From a checkpoint of a small mixture-of-experts model trained on Wikipedia.
Experts: 64 experts in each of 7 layers, 160 SwiGLU neurons an expert, a softmax router, a shared expert of 128 neurons.
Training: a variant of Muon for the experts, 870M tokens, 6638 steps.
Below are experts of layer 5 (counted from 0) of a mixture-of-experts language model. Rows are named down (a neuron's output weights, with its number) and show model dimensions 0-255. Each number is 128 + 32 x the weight over its row's rms, rounded and kept within 0 to 255. Numbers have three digits each.
Before each expert's rows: "raises" lists some tokens whose logits its average output raises strongly, later layers aside. This comes from a sample of Wikipedia text that the model never trained on.

# expert 20
raises: "uris", "yan", "vas", "its"
down0:158143115110159203117128190147113196181149097091098171118111212136128066122097118150095111203097099143115153160128106115099116139083093163127164087138147078100159119154079118071157115150123152090083143141163099143141114142127152107162198115153160188134128095141106154127117114140127102150094106126158118160148091183108145107127102091119151103093135133056088139157146121185109157134078148060126150143148058137118131105164126126132127122106163101138086072153125171156108146103063128217105074150085074115095116128091149121138129148135103141130180114140142185161136188109091134100145156079068104135176121156148139128114111119118124084200116124073176085156103138147154075118134159172138117183113122116136097161114157156087134180133136151111076081178143159153109145139006103
down1:176127127134083159090092097077125131130129145127124144099133142105156091129143164117127121135197130203124116161087117117034152108098137176147158129122139114109071158135122170063134107152125104103125130131080120119159047109158143178087138157122046163171053106130114104106160145167112114170140156116106188107150140130134097119126155052125125103154156125133176110117096083153129155176122091110145195161087136098175167156148159151128167110152118149118161141130069170163155105193145112170202116138087079134140108114105133136192178060139131132071154155147118077128083136091206144128099135126142166061161125092156121097090086145148137096143158042172127165130139111089126101131141098087144099181096113116134158124092119117172185119131191166073109175084129099103119091102132149
down2:130095165141102119127136120117077118084111115106163142081147135098157114128095117108136149168173111123166106121087107145138139099163082090098167225157181152146150107128112129110120109078136154130163126080083128167088126159171156114129158108093073156175188099164152130126113175149168097115184112100103151126094093182120069166159098120100131114073124174126080168122104110104164125154153089143146121128079070144127122121113152099145105133162153211095130154176104144151175118129103125125128106158132183104142167065148074107082127162103073180102082091110163063096167173119133157110146128122210089061148124163110033149204135153135164153149053127143103113125164100145148178076131112123126106127170166151167113128067147074165081111158109162108139180126080159132144148147122087

# expert 14
raises: "'", " himself", "’", " Jr", " (", "–"
down0:149114204157142142139122136122107107117129117147101148137081212147130125115203120158153133114100126140092152158160150097142146160110114175158163127144138086100156204140175063095108089111142066063150171165122096123086126220106056137160140115104127137156103086169139181127140169089109090092135192170096149134125052115099128131169123135129124166134137087123157133161144084127108205079067128141093131136144115122120042098151110110137125147113141123070162144166105104110142099162118141131088091121064124103101094184090121173127132143111132148147134106137159100161209115147123121145155188031067087169099149086156118126090126109166103149094150131104146062110166207118150126156115145109114091134098102147071146121127119160083157128120092124157131169123174119139148132131054157
down1:184120097061157114128058132136136074113134110094165068047148151134133106095172106072107148076153119085218135135163100112114123115166117139126123147089100141134137173166121177109139102111136126118121107114074160109136157131164157162136135127095125074166208118109176079043175149087148130134154153119104086174073118157167085129110110103101128128152149152156131156140119103133183139118153093140126183183121106076144134177188091143132107072128107098073134153100096122144114159141163135134129145114095160109117067127115218161144173076185149115105148122125158168119130129174170162115105117167141127137099054129132195151159106118120229143096122113108096137149074067140156119158059119096126145077172108172103155131163161114130037144106122130127138136117095124132162138129148119
down2:062159141142114107168146135128090140121106146179172132194060159092081113125116173163139065155147172148121164132106109173129102133101110147044119147127166113079098114170066166054136109145080153160106148122125089095129117132180107138121140103125143110164137044137112120129090135144073146133120146218107032133146108077118106138169070092149157101126151159180138154119104105135145174082090107178121125133149118098119124141122115143153153082124129093121129071088157118097101114132109172080121085110164098119157078132096150113106159148112079132150165138093087160135179091066160096131134177125104097133189132131106133197174091134179185154147178124111131189104145166208184096180111144122135170152092124137143102153158192133132088167112120129161092127193117116101134106099130107

# expert 52
raises: " of", " to", " and", " out", " in", "."
down0:134062146121102154172178133083096133115154113114094107076139128157083116163095126007068107132108130135174075159125116131148222102131120167132123138103125156136111144142102180144111153108128125176180096162078156132150187071113164202140131135152086106168136045121160121170109122095145156086097084129085097173133206101118103116099143121095146115101141116127127149157145073073124135233128099114115135173087177080165149179146133124139135137169071129078112187204139157133103154113123101121102095059130138079124159130211143117095106080150182161132148141112113117149125137151160144111123113151202148113109155115101113123136175141195081150131105107162125119136111148093126139117128127113145164153115133113179138073142120111130114180129116105066124151167118087102104112105083119
down1:126158149140128168161108158100155127085142083132182160164153064152149124176147123110126134118128144115123136119097143119176121091049195130093103147107139059124153123098238099131136077108117199101104113159132095048167078104151108088126142144149104159122144222084139113108123101128105106105124127193112107173122124123228101119137153143098120097134125080128136186074067114164055105175126128145102174152130094127075162091142073124161087153057118130159092197083102133078101138149113074154178155162119119152137107114157164133131143114152133132130115122175140049123091126117146150127103110099161144116148160131145142117099149081100146127132124098103160111099085150151173138149078087141158090096145108128166161141072124098117159117167159096150158209107146155166178139102162150
down2:091058135135070124075130093127137137136159115090095100099115108132108146154155084092158087116159092089124163131105120152134080185186181125050133140213141096106089135142158162103076119181189203093078161142161119140132134060089140142118086148090154156072102091077170152125098155172139148171134169126066107106142130150093080072098175115135155177133137056125140096092170095119149182115117087114157127112113160165141166108128151086155115155122116152102118094140147169152060133098125102074122052147115139151105185110161109137117132077141161130094132097110153093140164131185191118160129198127147174117152122135144147177141159082192111163188143129129141075162176128074117103190134121142111122118166116120146138125161110159136130156101098139106123130106190115120141105059120140

# expert 63
raises: "-", "'", "y", "–", "i", " and"
down0:087180067124135180131120189139071122150167138100167233107104115080132204126073134111153144159100147110127147103152132119200130121106139145098158161161146133111146171143129082178076140156098143115159125132172121071111150114095187088186155126140097101113054139094150164167107117117148150116122090152192147101051137115130143141144148225149102133143140113168184100049123134091158189106128140105090118137105078126083130114120122072150102120086145155127132094128130135139108137160195186104097089120104127115131159057093131076082136106066104121124087084139110176089167175115100136118109168114125130155139125080123157120147131145113147111161097162122145157136151125072180133139030155122118129143122134117084144121108190144151122070148094124189106091101107130138138108151189154
down1:085160118159196132150141154132100082113137141158150160168147175162131131120138128150143120157127167074032105144115164098154120199168156109084150070125117163124117173141073070127092066112133116114136047144079099109120140093147099092097138105148208113162155190088121128187140123099100119111152110113123081157108178131097137126089149091104087123140160069134114140143107125159135129133070074127086031137107161102134126178148117138154065114105175209154112080114130102137135166109111102162081099121147210099187113119136077123146101102159092106124113127124134155124152133122133117161135163135106141118172149126117216122176124124131137115171043123110139106132072135120172161138059110178124176138172154154107170139099186126116110151148132149161139105082162126136158130117051126
down2:171113097124103134104121148116175090095076153144160117068131159192123111095076146176126068100134122106143117089137138129142090144143138121189136106141057149142105066151159128073144077143132105100148095097096111144153149144131134065127089155064107102119136092093176088118170132103099137177103140129150130178177121160148131106084086112098130113192076177139110150096175127099146066115140156206122124123156138132113146162145121101131145132104168133137179081173136065121144125166178127171189115131140131103177117099086076142197131065145185124109059160149156130131144091119138082184152141178137138118162054079155111156123099148128075136114126124141143126092146138132158169159191060118168114142091122106157108189145138138123046117180077126179124146108094183177178096098121118

# expert 31
raises: "mber", "ang", "ts", "ss", "ff", "sq"
down0:131171121119158146167172143167129138106185103130136150108129118117143101123091118162110081153153072171149096125120146078126123137142092104169134181127151122113107178130151177143137134138113155157130112141153136122102128092082126128112138138150097174168131110139178150107054074066119093101181115119154135129149086111087127111121155109135111137109102154106095055140074054136128094092154123167133120187064109097184176132171167147118130100042143091157110176084131174122184154103158151156061191124126216102136143122127108143134158028137093132120159094126150107175159126096126137112093127150179130151126179137107106098147124139118164142112116112110162098104130168085105140054157163123039131112127165132148088108123013131173140182136132176177072179154080142168150096105109116
down1:126149132163151135099074170159124111143135159095128111142124133154189116146120126123111194112070152118181088099148126116131191156154123113144126141158161111113070100085115132138163153096075120085115122104121122116108129108104110143151124163174102166115145108173161060083150064183103152165124141152081091170155114154124129079158126157096094154078156142185147143083134099180136106125134113169143083076120166091191126130157146017141128112112086159158141201117129108118168153148161137107117146128136123088186149113149104099099068167149057144081123188188097081102184165128128127075163128134145114110142134136088139102095080112167143110134139177131096146154110109140152080126142067185095129134085155158074215157210146126091124144128104106045138083068089123146160148123133129
down2:170106103080146089120157154136167059123120132067104095138128157127168130161120100069150158104154095181126179163164122114131131123115134114128126168129158092207209158116144145123100135121069123124109198176067169112154085135149157168173192102135081131139158126124133084101145146078115118116129120073067111119142157130113138130196048129122119096142131159136148123141164155130123077171100108112147141134092124083088151174175151094116105112174118122091176127074129092158134125205148178103104088132166111167101078141166170101121167113139100075157112133154140183109131149192140127133141138168178104094079141114136059136146054174098107071149142139126098117173174090138145170169134085147102067083119090110160150134157083169148101136076114121057123116145123109087135105092187120

# expert 28
raises: "s", "ness", "t", "sk", "sh", "sm"
down0:131094149128161126141169148131112110127189126142163153125074117205136128191106129119132199106110173077129136149114168139180169136134119105143140180096071135150112054189111114178138168167142151144092103135118099153157187115185045139150086182126110120121126096072095113099158119132138110174135189112143137034105084092158134149119119127129122142106091166100041079227155104136114146117074136150096120121072109125134110101138097124193122195153110157057099138132102115114113128051149124159177100111171123125156181127114127126186127124119131112169146102105138180080126145154143146125127072159141104153134121125161152114091202101083099089112111113176143098116091141144119111141137081099203102156117155126115108118141056129141130152147103133104123078110122079101147111183143072
down1:106139107148133172136083152168150073127140167109111086112111157109092135149138120142127126089154126080147056137122131178169152147100094148132148152149127145148121147162180152168093086089157145103105147110139198128082113142085140202102226079102138156087075172123211099130161155051174113093146154119182145101156161124147099146095085140092156147087171154138122075120126155140067118066155089107104143144101115079124112110136124127077077129122121114156166114098126123151126092158126168121096181102101175117099141140133078077137125148124156132142107176147117110140092107112156105118125128137107124211152195149092113167110110122056087091141120135116125197039168171114154062120077108136135114080151106097106151099130132173182182139155148129084092124152183103127175158082160177
down2:148147132125102133125098138149176162174162131097118082216099137162094136066099149143156122170141107089127183108144143115104117154118109092189115171166111163060131156127158137122184097122182117147134122163135092069170151141144078129089125136114152109079155163180125084148093103096131170137079163151146116084078173162219212160154185128115146168097142115137114105101133140134106181107191126192083181177161102085114118130085143118162139125066105145122120079092140103135112161179107183134088103104121148108085068101026120134142111090115174088136101124149132104142142095141105126126128144171102124185066116161134145140124120168160163085133125115113096172139099099063090070188119115140099094168167136084109135062108167148108146147099122119113103111172133103123129119127135070